config.yaml
experts_per_token: 2
activation: "gelu"
balance_loss: 0.000154
balance_bias: true
lr_router: 0.000452
Below are experts of layer 11 (counted from 0) of a mixture-of-experts language model. Rows are named router (the router's row for the expert), up (a neuron's input weights, with its number) and show model dimensions 0-255. Each number is 128 + 32 x the weight over its row's rms, rounded and kept within 0 to 255. Numbers have three digits each.
After each expert's rows: a language model's description of what the expert responds to. This comes from a sample of Wikipedia text that the model never trained on.

# expert 14
router:070122175155146133121128135132102139062137097147151180169123143147143157123129115108134151090176052067173169222107138065090119117151167132102140095098104118096087220090082096125148131147146164164131141161126116178142140102123168092117112166113156165116159120139091157166121112143144130044165097140135136101111141120150116168097162154189138140147084137100092150125086127134139112147126077142092161133165095115143064105137130096078117139130074094151103070128130141171131107152162183088086148131125130124141129097151182137126167125127133092137140103156144081105078175081144134061158124073160069141123109126121157182108086064204067189139118145127176219181097133151122132080154163108115117090146149126049109110101111102097130111149148103114138156099120118079173155097137194
up0:100089122128153188160110154142056117124197086167124114130191112131124157140129170164100114117172096135139149145145069131105136112160132169124094170149118131089134204034051138118174142101127102132089132170171120108172135135103174080098172086090122159132172127104135125166168137185149151198186136100131144084127134112089154121151049199146148123165141151139143129128138144080151153089181153119132113146084091143128118122098129110147132118180120134134105164174124171122128120054091094159033094118096099137140118089158124164095160107123060160124145058114217095124119136094132110107100132146101086122171115154137153154139126113136157114163150122130105151192072112164137161124126092107136080126104160138121103071095199126141098170044154135111159161146127082178138120093147155
up1:136090142079109146081081186083093110156109107099095133088174067190110172152146150161149102106105099124094096121164158172151160159156097098110124123156112152112149103107151123102122123137142142099120157114156180135149140091139122098162084186087097101139183118153156066083146108135052153100130075142098156120152105095082114076069129105125113115172125135146105208143146122160096137132101089131110130113061129109132191110099063125160107133093123044182091082214080140126162135127059153175156127179137115128132177096127073142146145160148143124117138141079137107148080199091153209128142154122136147115150119140162175124155154148164134125140139139144137138081141073078106168116195166098157130143174153104128137151137097136156096123140111100111091098205122122119172040175115095
up2:137077138110136124117095125094165128130127134156128199150111137164143190140074162159151114204142140181151119152109096116158073120110157087122091103143125123154089149083155080149109139151133154143150102099080104181141110125124133197098147146138138126147127058104114164106152058164111124128103086172141127125130144037125149137179161146129129151093102112117130132165082131087175169170101051113138154077085087119148152154135087101079100184127138134084136129161150137144121125160078091127123168167084100131136157135121112123150071078133150162069123105146175162123070164104108155102136096105032110115149064113079125157160151116156147187103175132152142202078181068148134069159176185106122145135080138096107187087110089091067146092078129070137121113105160116166128134118128102
up3:108109183126133148095096128179124133173114171184121093129110111155126127153142129089114117156104106099156164133173162088131082185134128109154099120110101117110122137097138125185112147076184146197178153143115107157128104075087081148104129158087140138113131075138087133150113141128074163137135123127105100139104166157081143078121159165061141157124099147122100117134128106072114188203165055088171127112132136109154134130185132223157121080138087074096168077177112128135101143114173140113122215154100117161168161124174152103126137136154118094094105052108145107131146101139111140154075151065125084186184134143113119120127131071159130095125048125153098137126120155119106161122156087131092130161127135137182101124067162129137065172103162137136101088132172165129187176098141226
up4:138104122168152163080173144106074092109143103146204129074112127146111173148131148143119080115138122106162155161123166129136123138173106151146158078115133120107162186194174172047095141172085110106117150090198151198091076111129157087151117086129145116127154113116186160140133100175069089087159088140127072173153137134169094150066171112162141126155058143124150153123123138143123148116161113116097082138171174135108080108100130172138197114093126123182136091054128078163207168122146156180145144120084136118111114178131118097096123202145135105148136128106193189134144164133198103136150121112164140128112156103072144113148142103137059135153116152161199159183154136112130123128177098114128156127192141131127132115061145088164114153148133116092117136074138110076110105102135127
up5:172082153124131162155117115168114171127173124109132100101115171107153148123122115155173132148195136090180105115152133139137151096109129172090139081128105081181146095105114137076115113160136174097089156140163162116103144133113145124157153175116158121114181117176125131097131106163133114151164110144118113103090102168110129145109118164067107146121182081083075106141117090133084163191091122126177087069126130165126103090130169145139095092186128109082134089164170149112142199184050121106087096107177146106113082081099144165218120170139100165138182171167119124189099116165095141134132131105142120080114146199149075139172097080161162140154126105149060165089145137209123150141107136186117118137138074175102104117136123130109124146128127108129127205083136112106094232092087148
up6:106157128084078113143128143123122113131154119170144150111212189140141102156189141092152155127133126085113089060127154159113082120105169067161069118146074109135125238102096151140126121106116122117175103178084173145153136147115186078132110126110130161141111150107100126118119187175089095106167085153124134101068093061098109107110123136144154114160090122139073124153091165107225159138087077111122095098128194169091125160112125120118106167116105094108080126167169128127092147121129156109072076163106147111131149174090124195147087143134151061135134076124157090113139105141098204166149124085136113135154095108082147085104097096161141110111122095050124121110118110188144131120127136105154075124059132145080135112116128104097167091087157085189144157157129139108153134123149192
up7:108132140186142154103141189157114134129128161135110085129112096155106106111080148121168094124154064122131068162101106158145112124139157136205159116136165151132093126103120100094178094089115106165069103171059090120160107155127103148122140103113088119114130109127154103161131162145116138127130142085157155075098118136119096166213095180137117163197151071084141110114108093116098169188137104135122175112117152114170103073101144142107145146130070135087149096164172117119110143086142175072149162153088094116143088162134139141104166090073091180059181089074121219106151122088099156042126132135170097124118157132105087120183155096169110188143123145127133159084136129216136163103080163141082139101129163096124154130119150094121171167101189116121081142059100144157163142120169132
Bytes of Chinese, Japanese, Thai and Arabic script, plus pieces of romanized Asian names like Sumiyoshi, Weihai, Zhiyuan.

# expert 12
router:088145123170171169088142131090113096068109150139160146173095182128128094072192149142112123130173142093126145119064128135135088117119118074147155117111097116137130161125059080076211093142138108121142124168125138131150167162102141126109143104129113101153169121158099131132126186128092143066189159159136107112076165091188130123127143102115130074049116113080056175128120096145159123097127072156087121154175098173117122156160106092070121178102071089140120087144108080158121092093126173117114113070190179137131109116079155184099129150119120092121138157166124141112095127100095156097166143083137084095120097141100135140118134106150073146143091164076135134162090116169186139084232172055108125114184134140096100080078157140092083127128107114153110113129163076146138147111144138
up1:163115140096179129068087157092112123130103137136112155165166160128071138095162099150059128135103175087153115163141168171077170105156136120151158093134153126142061111107107100151169083144131105108126107125081108145151159148146123132140127157167162133196158134119096187144139127125051113069106116228124112145096128094146129123079142097135122151147123117132126141068127100141090153087007052107137147149093052160139163095133118109148092161125110106132127088054115058106167057138135129116085131148125142130147112122121097140079143097089128153116141127111102136198147056124118198073139157093069131136128123136191120129159158124145118106144104182088074127161123141098102087092164173089140084165061084117155143134093149141140113156135075076102171156126130125165143121155145084
up2:144034078113161133107090181124094143178173116086169141128126159140053127097176214146153096106122094065108095128164138154119118120119133099122121071120156141158156187178111125134107169150157096133096150099107159136130127150107084125059151133164103089183171094104132093156096164117127096140175107179084083103043174125115130127110123128127114126140150161035127147163088137084142108123086170129130110070100096164133155157122152150026139184110119065155073131163163068148128151151098116092132111102120179112136110135124148165111102153143136117123128138112150109095126092087087126128130132135171090088140109102128064107152109063163143162193131116146108045099111123056205137146095137122131090100123163114144168106126127071126109143160143116145142102088144145126136088177155155
up3:162134150093109156110146109144120151098167087133122196105114225171144160114124093149120096078131117205110200202054156129135120118082140103183102158115116123107101104127132128072131122132163078163155108166124126101127098140154131105193155079121108146116085128111118119148165135108086132171146172085195124178126176100112167085107077144120118151174167169088122159151133102109138104127126082166167115130122123137146124223130125045071115099107116117149119065163109009123140123156074164110137094110139099126088102140163114134169118127144118089074145143178117158062108151093099125113138154081097159133112128177090089147149111166169183170131126163126167107173107160134161068092109122116095102136154174149068114135157136117191170123090138123142146118153159147167132089137102126
up4:142079147164146156084117114020146116112090199148170138089163157172177112050162071153098128175164099140176086182129076130131024126119065092125143089091161128130098135134151092127106141105150118129145164123107140132162096160129083107188077110155129131196183136197086117172120064111133140100117108107121090095144142117114119092128156169107101091085153172172096128132128150240173136063154109145177085173170175162094120130171105095153145130077159106089105180117130132125139138105094161108110122180161128166154171107081131141144121162142105087174140123128114134124139123115114122084141176152121116138101131103103120150127132087143088074085119105134150119138121171123159056095186124136101146161171129080085162116147112137094113143160204143092126135139128113131113128113124112
up5:181103107096116165131156133089192111132101153074144121119109144102132128178126151146119134133164115152114121153144080140129140125149116185141142149157095115161162097049126095113144078161159129128181086072103085117110116209122158118127126118162096149158168112125116099186109124122142099093054120118127143126107165153051092100151134132174149124138109125068103168166134130100132136212130030127093145121096080148144168128116075134191169190076082115093108139115117109176133145149117130119070129127106194147116144145092140122071167138114129106108118180079071127151162164125136126097156148124141110059090059156141124140179122174152143105173080158115091161151069103180166108075204119119127130113174073106061097105135151122123139067100092112102130086114216149142150135142136117
up6:112164179138145081135148068065175102144177114097110152166063161130113133143135133116114137083121150135135116111153081141141113165103166070117213172107132122164104163162123067173157137147127100121144111113121105137158145153130137125149201093102110102131181121176113153193179149120106139119129082124090099190075128081135157152125086170154131048144136111069145164145092121162131120129072095132134169133100052117071177104073071067100126082158138107097177118111126127184131163079157153144124091151172140065173081159110107081093161122105103143108081127102120186135104140159121192125102168114157124106127148116105126147120163162240094158110155163164099144180132093091159152146137156101124172111136101141139140057091086118156116122125131176119147065143132106111108084109133118
up7:071149095182104205121138165160156091132119057156133156109125234147072133150216147134123095125174137203168120141133143131135163143092110105085090099152135112200135157156100163039117118106135137095135110146116125171135161203123093117121111145112144174150123165149173080107102123120112140086097091116132111084076114096166188144094123138153112105097159125105101142078075140116144092132138142078124131114156109146159126147162120099165124178115129070190154072156125102129117079131118110105150129057168168150223110109087134112097084129158143087172167108146098083138153112159129118148147166091125161094072089153121152116088133119121112140142100155147129200123115180119140119178148117126114069135118145165193110128129160139093096165125168140151078084124145185079165167100120130
up8:100127106149113197099087081155147153112074164085039122135134163118107133132161173110149156137146130085150085144104124144144130183160125115124082138153128126092097129104109118083150123153130157116170161121105185099075094065112094108138152102116134160106178155162156107108159167124054135132121104105146148161110096121064114187081149122151110137094118083153171133185157120089140081149132096143177135094095125090078150124140083077146163128139146103135107126064094102126052140085160113100112128141215174133168063179152133109172100142165072096077130142160162132139166212080126119104138164127109104068112173077144088132102149138133134156124115130140131098133103113052150128100108124137108110149201133180051084144120128134101120161108097186131117146086043165143177098155157146
Colour and size words in species descriptions (grey, white, mm), word pieces in technical prose, single capitals, and LaTeX symbols like \, {.

# expert 11
router:059063134166197140114158106143134070113111125146151118131138144142126089071147151123094140158153099094156135144051171121065110124140129077191176099157116106099122148116109129114154117103135125126201182180139178124153159129066130150115114134108135147173154078160140163178129120121125170100159144176130135102092209083142086121123141104111146129134150100135108056065128130116116159115098122123115173107178151140132107174140154033119110137128100114178123105147115097157140036095185138085111095090156182147067088098108148185113144164157122089069171174175205156100089162105092162122086136123127140134113112179082145153141111118153111171150115161125144157119088140140126149096137149098128136081120135181079078120137122057078112121186114122094101185102187102093148146125113140
up0:133115127100103194125183119186096099149190083138114162087116143146159083118113159164089132102119153096112131114060074117049110096081190106170144101140125152089186129206167110118142139173119111138182155217132048136197083107172160161144097087145158157147116122092111108151100114133109123110137087141074086120095165119107161078168130128160127130109103148150182091135210136111094096127124100153102107103076112130121145100160155112107141168129172060152162106139160134096103088153138134099144072113118154210147100114102138121141124152145154084116103169135104149175111121096092054097088180116061111089118116145145160122123151134156138157122183108168161123109130140155157094103077074130085176128176132097102115103094149149031108121163126135109139111076152106134118136131097143
up1:111058130113129166078165167154180071138117144144198137132124146144156156147129140153092136078150070155145126135106164142137116114162120085128171125179149094120104185103152180199113165094155136137133146159132104071095120088182110152119102095109116176103142113149112142167100127146143102132155088176122123129116179168174082144132113136124168162105124160146183120055088159125079148114097125118068170168099141076173105101135144067065145145119127112156150156100122197111123097129078137102110109120183118153143141099155197164098166135148149107077106092154189113123159146186092148181114148156077105127093130149101185122131122113090055168165152141171136101114118121144115105190088168063127208203165163130063123091091131135118107141108166159128140092130111043100132137150097133
up2:116104137094142140132190162098162114119131121130147098171132166121096092150152111189153128152105138060118184086126127063098089077117121100140143076122161124127102178090111143171140140154160149114127079147086110148160114143137174130107184170111090162140141123093136180184144131091145083119176119121156138202094091114092122101130120099145123122194085106184138060113138097062109170117131154074148133129185115133129115087112153150130121143223130147133142081138162121092223116134089104135178086090110212172119143141126114191129129154117152143105193106183189179080117170105132142147087168099104140148105144160173123120106125106112100149172116151185204138149096123051132098101130211133133113097100144139114139183123141121130125156155152177118060134073162120093148132132147137
up3:152102126156117184142134140165114077173118128099167124091106076141154144057122140129059064152102174154124136100055111134059173143182111062166126167151104129139137120148173167110094118142113143115170108181093082124127112133148119161142086112109104131152157106146135135128138147070184139110156081077145130136147162132114099198146098131090131178090160207102159102160127158096139134125133083124096147111205184133148140109125121084132169182090137109091144103056136082112149072108159098148085115082095132136067121162098203085141137119132133129156110103111181101148120187099157180088154171158149132107106101151150109156133108082164124170105150166068157105133081130158181170131146057083147124134133180128076156120110126075081078162108097089118063142082143152139131122164115125
up4:128093152113157090118125126124115086146101112137182138097112112146199174173113141096119149165136117081117130166081159160124092191169150120114105152164146065113124121133157119117094137043080170137122116167166161128097155145117087108116066120057103149137169136132133155083135147102163090124124106157109119124107152124106162190152150148171148130192081195153150110081134237080182139138061162131104129130148172107100108093078129111096140132166104158161130160183107130195131149133130131137099124124229105088118149140100121144093114127127152133137154205112184114162152167053161153169159096188170128148075122145116149181084120142173149149142097112093143132185166092118135160121133158118140133144112097099159146167122167191130124110137106102105124203093105057122062139115109128
up5:096052197089104115126088123112115160050120151086097113175125115121159142119169113101111149154179150097133139155100121152087194184096086126158172145094119056102101122137083168142165130078139106162116186134087113098133184122128131134084117139086088086144105087148170163190142221118097114130162171150152120075144169126074086156115147128124166123132142136116160128148073113123113113115115162153141152096141121122125066177142192135069102128189126070153111138172169138115189128158126147153107094086133185153111043156112147218114108103134160122107180126139202120106091139096107140148167155129141108084138125152044186108142162139134140124110162141143156177112136135111122143127128147075106071086107087077141128196125087108097164147150122120109098135104089142136151146129168161
up6:057122125149093169126158119127162159140155118222179127148120124110154113066136141131176144146134131108093108136069140122114159118086097122155091118124116095111141171112096111087177117150161169144136132112186163175126120147122066144112126104158065103099121109139090154151103164103138115100132152165069164133067120109084128110067134080101130192099136137143143107103118089133105154109137107083146115138217075103153140110130175072086136100148156121099121128141145153119171080063129107080162088161142153180125141121144109127166165185171201139163082201113129149089107084126106151114098124100138127157130144119118161130064112160168156125095147109129176139082156132150131124160095115145113053107176176073024072117147102172113126155166096119116141175118212056093109159120138167
up7:053130145078156105178125092131114132107114075066147141063075115104104077142088124119161128159057147091151087146090125089085112129130126080159121104185075197170135125105125123148201128145153086102175164104175183102169114119109120096098083148138096122142177145129081175157124152149193127100147164119132115129147072119139147151090143160120156107152171076128156061131122031093115192106137070184138147094157126137120079147111089109126070142171144120088146161077127095154125124113121112118089149113164156160117088174111139116114094147137171152081174142161130123117149131112057132088125106134164112098153138161139115119098146159110152139066108086164091181124095157083094159148127158144152107114084153111147195165119143079155157154132162144133141119102177129058219142104141137
Pieces of nationality, country and organization names like Ukrain-, Swed-, Cub-an, United, plus military words such as Army, Marine, Soviet.

# expert 6
router:102128153154144171064144140150070087126101081114128166148115143178150124057160071171088122074118122063174184193090123106113090106132160140165152118140111095085116136135139111094189115128151216144110144144110136128122147102109127207137110144072101169174159098145074150173091156150135144129118119136152150119116166054185074082117191130197092062094117150099067152102116104070178131124122106160087166206141121141131131128164118158094116141113122156139086125128085124146164111110129185100154134064120112154093114118107128151094138109116098101087156121114167119111115085105121153122098064129175170051101109142118128155100077100153108182101117144148177146106113108150115116070199172139135101097178119161073116114110159092129151174130110164135093134122177126109130130097113192
up1:119118127128116145120136112118145174086142123149177117089171078113123203121123099143113166148150112142081065110073098046129072130064126106133179150132123153114123146118133108128177121081128186152122133082156151149095165200141094199128168104130078094089112142060094089139096142103134139176149094124058172143118167116183139145087145076189154072129142156065125157082071115124094180098132119157129081116191128100129138113179110136150134157130158176170106020098143093182128145112084129150131116141126138104066134127110128120096152113183125206120103116099160141098139105150161132110190059116108106126113180145119157135120117160154084147154133070161149091131127141160128081126125107126174101122175134138177087126099127079147135130083149170125135172084101172125144130070150174
up2:130106151126155121085127146130115108108142138110114162144121157082094173126125089098139078100142068101137169098140117111133087152142110145118175155095107209076113106133101101150164128104125175158189108140083119163116037112136148124176125118137143139113129158144062153136098119166071140120127109071146132147093039140181164144099146098146153117062113114128117081151134096082161145134028142132090108143128099124159115104186152159127126120099081089142139069119146120137141092086107154129157113083180074125166241182093118138180140096089126151099122070059165162141167157103079176086137131168140125106174043148183167156143111097111142152105110082103134131180124165145142106162126076136107163118108104155078124106114103156087181112140109114127155202127137115173133105146140077
up3:103086174121138087108170152135076131124154116168165133113158112113160127138068104195150123110088143109089160154111075157098102063118150131134076116152158094121116139085172122138169151135187157126135132124134177126129158104216121155117132190160117107189137116161084147099130179126143097155158074154143155072116184115220083124091183190139182141079135151091136099177039150139150137139051099117088124158128149124123128129094132135126104173084103150155114109144097128128114156154074107151171123164115159179125116138129160160114087076189119068167143116131142061149114133135132131081098144115095089073129142121125135110104144120116101141106097154187141134097080121157153133114083174157055074176140046070132136077159119123129142131101174124106111093098171099123154145059110130
up4:191176135127140130122093108176127152134118149050158110162113158114170112130178148115156134098163093122132154092095094104125088124075151120129147219139149140090108186112166159196117145117131158156086139065105089214117128161099122099163104154139142114165143126126158134158085128141137221133158153153141125063130157096119156133148136079117182054125148167147163127094111117105084061121121117178072139154133130125093136158140150103120088132093163161131102131109153100161127097172148145148150094127111102102174075160084179133049146144183163065174131190089117096154121123078152124181183091116149079152079133132142094136106121121199167175145138192120130110109109165109120081077133124179174138123125143054080161114124115125106068160155119148165136148118135091155158108158155168
up5:132142187140124154153183166132147078115145115120068133110146111161119177093098098123096137166094099162110125181072127185098158113091136119136171121172109177166039112151066109125125126105145113109139145190133193098132136049153108135114111121165119099198123125137074193133105182115169122132146122160160120069134116170186133150141088130164095170083115147137109146179107098089149088100113117088147150176093121082097117143157149126158096138147159177145142081061080144089173147158124174116115133124158082150134104171079125148098111134071090094127131117179194131085156042089114148128130129146145129112100114162103168116182105076084126169127139105162104165141098145111158099112073191106137076110110215085160098099132079128124143202147127132131151132151133181082120133154126124
up6:142113103094156155137107157103102134110131111152147136124131171068159161127123150149182142123134108152079160089189159149082056103132172142093137184147115145175213134062131159088055207156130114162138130103144158129140185089169155193138133184139130078107165081161098131149118123145142115111120076092157168138089124090080122135179148101167064043116200176105122186118129059166128092046119094180075154090114160110164128189109185150135137132122154118106095144151094131133147133072149167156161176135120099108124115128119135104066127135148091135106162131114098113143131101149140167138146182197156142180082092178153066136095114116118124144102104129108153146098105113151125106145143123137181111157114126148118119093186095095122136145158104078118098140103157050116100126126139164
up7:144128106110192131096142139148127095122141068139119147102074129121110139159120144140107116100102131107154145150170102128153101141121071167126138114169109150130180133158186135129097082122102093148125117096164055164093126097114101201148125084106132113165117117074173130116084108182130159121142194124089137189120154120120122130145051107185121099143123084102075127091088151101186105136137159103089082149159135125120100176180137114128118115152157119165170094131108125161117062157121095181121083062134166142066132183090077117089082168138171147173131116139165162117147013152136124084085106086151138110010149139107182136160077087126107087159091100114129120183123084126081086136161122171150140169141111143138108070129140102110121113117207044131125136135124102123110143147107138
up8:195114136127086157084096113132143145089094129090134141150111158156167115126131091098068125092112126142163170048133118122094063189128147106091116095183106136118132083153118131128131140180140197156089147159113118111151088131144120164120142167044093102186179125122138118127127044099141117120120113129113107147089086055093174123096089149100093086116114116096099149138104128133108181172159129115126082137157147057105116142187131099145148093142109100104139120115062104147177122049118128145122130082154096097105168134087070139116095114075133094164084087101184095107125077127144068112079075177141151086149157072078041094113113129151200170113143077115149112173112045135147121105139113050144114112143081152148086127129094159100123162128113131152128162116103105103145131115149114
Auxiliaries and verbs right after a subject, such as was, is, has, been, plus relative who/which, pronouns he/she, and clause commas.

# expert 31
router:091137143142137141108101095120082097161157047133108165151102126143106161066150104118115205165143095078125121176104191108106080139137140178138160189088127093165107146161084108104133138093153149135137154120091084137162149123108138104128104141095126175157151115167110165126109135138088179100165141091199136121095148113174067081079184116171142153085105138142094130085100125112202113104127124125060171198149088156177113107141122126100107191093118140126137099154115101100164098132173143088125078103175139175120092149072180090084148178086086097076139131170142101123057149121109137119148131048165129106070099185104184157098091074128113145133099158168118138118088106135125162112121156095130111094166133127048115066133166109161168180133161124104122153101144113126090172108157139
up1:105190126152148143140123127180122176121124111118091115074113157125130155106111150118086138143185135101115190152121120149186145163101083188140096103158126171062161179095151103093158135132116169141114049103124137119168113133103139117107139147150128153165149112108016159076177093145116167109185128182145176100138100125134138097089179111106118086132200068155181138122212100142120155194095127127140124101108142089176158165134090112098123124120111101108157105165041166103135150131173085152054073130111128125125170110147162129130193220106137135148165099089163184107130116130138101131130167129141174133131124104134115111124097169144149134126179162147153139119176077158081141110115089180113152122099095112171101134153182125136112172089202142189133101156083139130136172121126102
up2:188064192081152135142126163140090141142150112086080118153131117074161144135098146189112142123096125041122110113084069124183150052037092165199134145140142130089065168129171141129162132111184164149165141082138103091174155135127087112148116101094159157125117123127080080085135088173139126153155114132140107096115115137183107111134086144102142098153135120116119125081158125132144125150157118156095148159121174098178103142079126036097066162125176086141140131150113127128141119138108094106143128125131087128117133119116105122058139135058114138126148149162105140140132147198151124106141132100133124124132145156079142080120105164224142086106114107130107111147134120133175051105137065168153131099098106157063071104161117160092092102139113154103161101153144078079056086179162158
up3:108134168138110113131115122147099102166112139146149145132148194040154088081094131072115098105053126143152097138150111165149115142065129099108136163115170123157110167152064068127148131107147052199177155069164108152116168180125116170144049126155082133122194183142124136136127159158110124144162134157149100176115118141116164147101136161110080125096169097136136121083114168124171068105103164125134151161144171188161111178106100141077136159130175115081156113128074171129166111055145144098173108139126102094173096100130120139130141186116131152137105135093175098130154163129135180133214149092124178149110170117101139150095133165113183119179135096165114153157085120122116158109126123094137157158121161079113163094190134191163136118081133158071130128120151119178141134208102168
up4:131136165123129148138141135136141106159158124137083087171157128164096075138125139103053153117169079102198078125136136145173076116162150193141163119122157133133172088124140123098135120099128158152162063137108130151093157140166204202101144176087176118114137063157125113117134129077145124120156165095097089090126144156123116102067121124139128167118125056197117164073152080159143186086122129200175105178142092078103101114130101121172085046110128088187109119109150105114141154108137147096145088171151144030120119112068170093180046172148112153157158140106118088104149143096168074094165115133123114160149118112118125113142179129107157118158132191113134160149113105128179147126114148133154128125199075183131181136122175075147141166103171150127114148122103124115106107106154147
up5:112076075118142115181171163118130209131124058179087132145129104183076125151121089149116127176171099117133117206139127072131135061121152145108102198123076124164172145115168144161096122120081131165112120124153083211091166124123095178090125128136153154134120106119105107154170175144116156084132077140141115138153122088141115114086103118097130108095128171115142138123112085117101103127136117171136130150153109158098110077118156133124151126099065100204125046112134114075174129136157128153155094131159159108049097168124077138169162092117066146084161128147117105173154157118100192083094110084111166102109167176150185076127109101149106073128087111126125088110102089154087099076180157158166174111129128132088139110120140068060124121158157154099101114100067114165110161119096104
up6:119137141163091101161118155166139117165166168128088120136121069118132130172112113084115180103158108144087100123151050128103074165123097189090098107114118071131130184124089111149132098119114167147118162081133102157108182141134094175082097090101154116207176091122067228152120088170130128092156124137149096137066141154078124148166126114119151170145144172139144135056098183139134107109093155160096138161068116148146147135120082107100084124130099111119120131143142151110154115166167102078140130166099138044138149179106104110124145087121098117081100130184088048131136132083158180092217094056074128129131111192113169159138126100126156088104146140139171161135156097148097134118106110103087163117119135144101170111141077152184164177094082161167156149159095152118147129151099110
up7:164107102075144115133119172163083141088124110056144106133105163155107135171087083138085078089091151099156173092118090111163153127139128110136123111155151140112110146178155133157160123191161167168101165121133197098102117119121101193145161168168149124129103114114065141139134069127135148186077152157134144079094112122130106151154128154120076118133111114084104059135100139157078128141156075112155121091139155085094172202165104126178087142071147146160119129129122142167155114099092145116158165102054143094145150042131100136124110076137128108200111146104095104131103068141125128166093122107131150093113122118094094181129136164099155194142094128087173213133111164169121118123136098145177155134141099103126190168115151134023158154156100175177079105165139147116195114091154130
up8:107103125121144128110168119077174172119196108138118146173092134136148165107131111126079168145099167114140150142120136126134142215149090109083140142103131130160081140207102091098138142123151152075169134079114164177158125132139169142116127190146151198124164153162182169103122116131141166101122096136117140112096162179102128108061098151132147184145146116122168079137065136105149119130122130143126170098091153146160150185159119090069112123127158168055090146134102205144134127080169126128126080074082122141156144053138143128147099157153131110163165193142099142122102109133168053159107161122155176112105117094090152134172103163068184208093117169156149147111162159189147070158143098128148069107160149114064122176110098199103178139114096104144112102112152158080103097141134121
Past participles, verb endings and infinitive to in narrative prose, such as located, served, would, arrived, to found.

# expert 30
router:081114142158150152111133092130119131059122116095139121144064130166114128143131147102083209154100087062141105158064147139093083133123147105179141162089106136124091172141121077107165151065139126152153178140118140138109125064075111120143098146127098176106181143091093137147094170121130150112122099127151162118100124071149068070080130126122166085116101082120076139109162112129140128141026074147075137131146147151115138141123144131118124101037123159166102121129142093157146133110184199048063143084129121144114108110088131171107180155142152141074121180141147085098149157113128119046108081074103140124124128127109110142108078139156131128150148155138164102147158126165119173081156176133106164151185115168098078119082153115098107187163185094147081174124158110104107149118066164
up1:100145073092155105123070138143106173129137178065157150155086132155128115119181147158167139143130129158161120104088086119105124118139103126113106131084072203117095113082128125104154080114098125100170145148092182134087160121080200130076203167119130119154142113162147124122095119102145164121134139135164152135080090168151169085154147086111182063111126083199144105143108155138154125126064055087113140138114102156163154137109086129152114170103136123132154157110205100102187092120132090113091154156103084170153097101072153128140127140133091194128154159091119104085174096077120189130118169119120090155132160136113120182139104136144183193154109105114121134131153104120181171067050155146126150179134141077134188120130159178099086192120163130169165172140141164095106174144146102
up2:159077111148129167158161135143118158193103163136099083115111138164133131111175187063166158094059091074166119109093135142154129126157142133153173155086134192108100157128117108143128112044077214134137144166089127144161156037141187093080112126133117105087166085152080172133101113101168130143152173171138153125146149120073121075176097176099155144127181170058143144170155144106133093177098116148127110134121086101142115091188109158056116067102149121165123191121098121125089146096178091120109201133086151109101069117062143108127163110108130102162084159144123150119114117176118123123175084106182117124097129122093097132105127168104160122168118125147151144146106120105120143139103106109107165120138139174105129171097162143127126136068092079121154124120140134142111193063068107
up3:123120111156107113111141066140148130194129151139114145101102083167105151113089175077141129115116130151139148168082113154091152155146139140130167106063123149098170145140082069148167175100125153138124060135045134117109142055106210159072115144143101125110175099159097163154181156149124149122101152151165102131114100073066161145076155146093140097107176119096148089158159099118075099101120081111174117139059127143177132117099149146139058104143125086132085136121103126148150130112091140177053119071100161135116110111107118190149141146139128098160160084104159069142197121172149175147171138093128199121080183102126175152080156109129114147159142120134146085142144125153160171109106118093108155149112035120057174133102174102129079154161161120119127156122143135142049099147141143
up4:047122096147117174166163106212106146147135145133131073154192086163172125143113146133129146186182125091157106156104142193173143128124123122152098132169118201093133112147167105134148122149136153110131104135131099155097129117132139141081173121117116138161138115167138103135129103190099148136104140144135169166085105102174072075124145110173146068098198100135171100107137176061118121121111125202135143112151130093186111137187129149149090146074180096115123126183127146105169167134176151103110176107141143133133169085047178098115058127113131139091155145039141162091163061120150142167109117090161111146136119135164159139125091198083129178049140148145124128186065108131140152107112117152169110104129087165136132150149095107148138093074193167161147132104131120076110102118137152
up5:160147094155128145162164084117126135088163118088171106140158073120122192107130167159126159101063124083168150117106107134133196096183137105113145101127089183093110160086113120173121139146091146102097166125105143117125100168136168136150165185138081086137180122078135116079150143103046111126153111179112121165046134140113171118072143142122102132176083202098130141079107117172202063178108124163120119147162126162096084096078147116182155110140117202150138100136139106169123136143106160128071101108125149115123140110173151149094149100194043140109117134124111092110128129066151119128067067099065103124106159121133124153123129156099114121142122102165141116119130118171144178119117179106125060115140111097134118105122061097150110145112178137123080149079171202106074171093090115
up6:137074126098184122183160136104130127125142118133116115133104118187200083114223205113153141172140156102157134077110068167149098173108129185117092138152135105105067132129157116134104099113142188112141132108091137109128208159111080153149114152087141105125169113125089108147147140097101093110128086145129109155093150062131140078169185134106131060113213148099156113116092097163163120139166117048189165143176161133168106144094163111087128103088107112133182123120155101099105103138146169120110107128148153131148100158143136119147144094098110146132128117146140183100137110138136149116090125128127054170131111171131121138117161122158180141165133145123162101074135130118132170162124190145155105139172089120174097063108081112139043214168101112084157124159176134214110105128113074
up7:099181185096134100152100124137111168102174197081168177122146160152149136125149142139108194186127104095134148136118179147030119100113103146179180114106159057185174140164134071123131118158131124170148193130142163132144187130127133150083111137112158137128148140094107101123129136178088091120093115123160111157097170110140121137136088125122188081201166155148068100171107094154108115100151094140191167147115138171180136092170128118119211099097147128107106089130123097106103152152161172099106085103042117126122158098142162179105162166110140056116182157133125132137177110132117124118101063121131096085115131130164204066153073149129103111137142139134131092116142200072110144123116137169109124104068129175102120185109114135147108104123165094112109121158147095079166153148174131
up8:090140087126212107112139143118143103082140086115102160175081145143158200175167112148125187095130085088113058114132112140112184057132145155153135161091157122122124104161112142120120128086182108100184124113097088147116125112130111138106130171159157091120140093152088088158134108117163134140146121102120114117071094115095098106101117131120163171145108157146118159099138110115094175138087072158094102138094134088166118088122168101055129120107097200164104165115137130145192128137073114176082053082124122128126130232152134139098169094071103159089082178119115138068106146160102196142138159102081133147160142129097133081125072102169154075118124129096144172137165082136106141112203185081121152171124109133129185159114091111121127154129137180071105099103161187147110094124073119
Word-initial and middle pieces of Spanish, Latin and scientific names in taxonomy lists and place names, as in Coru(ñ)a, Ph(yl)um, Lept(os)permum.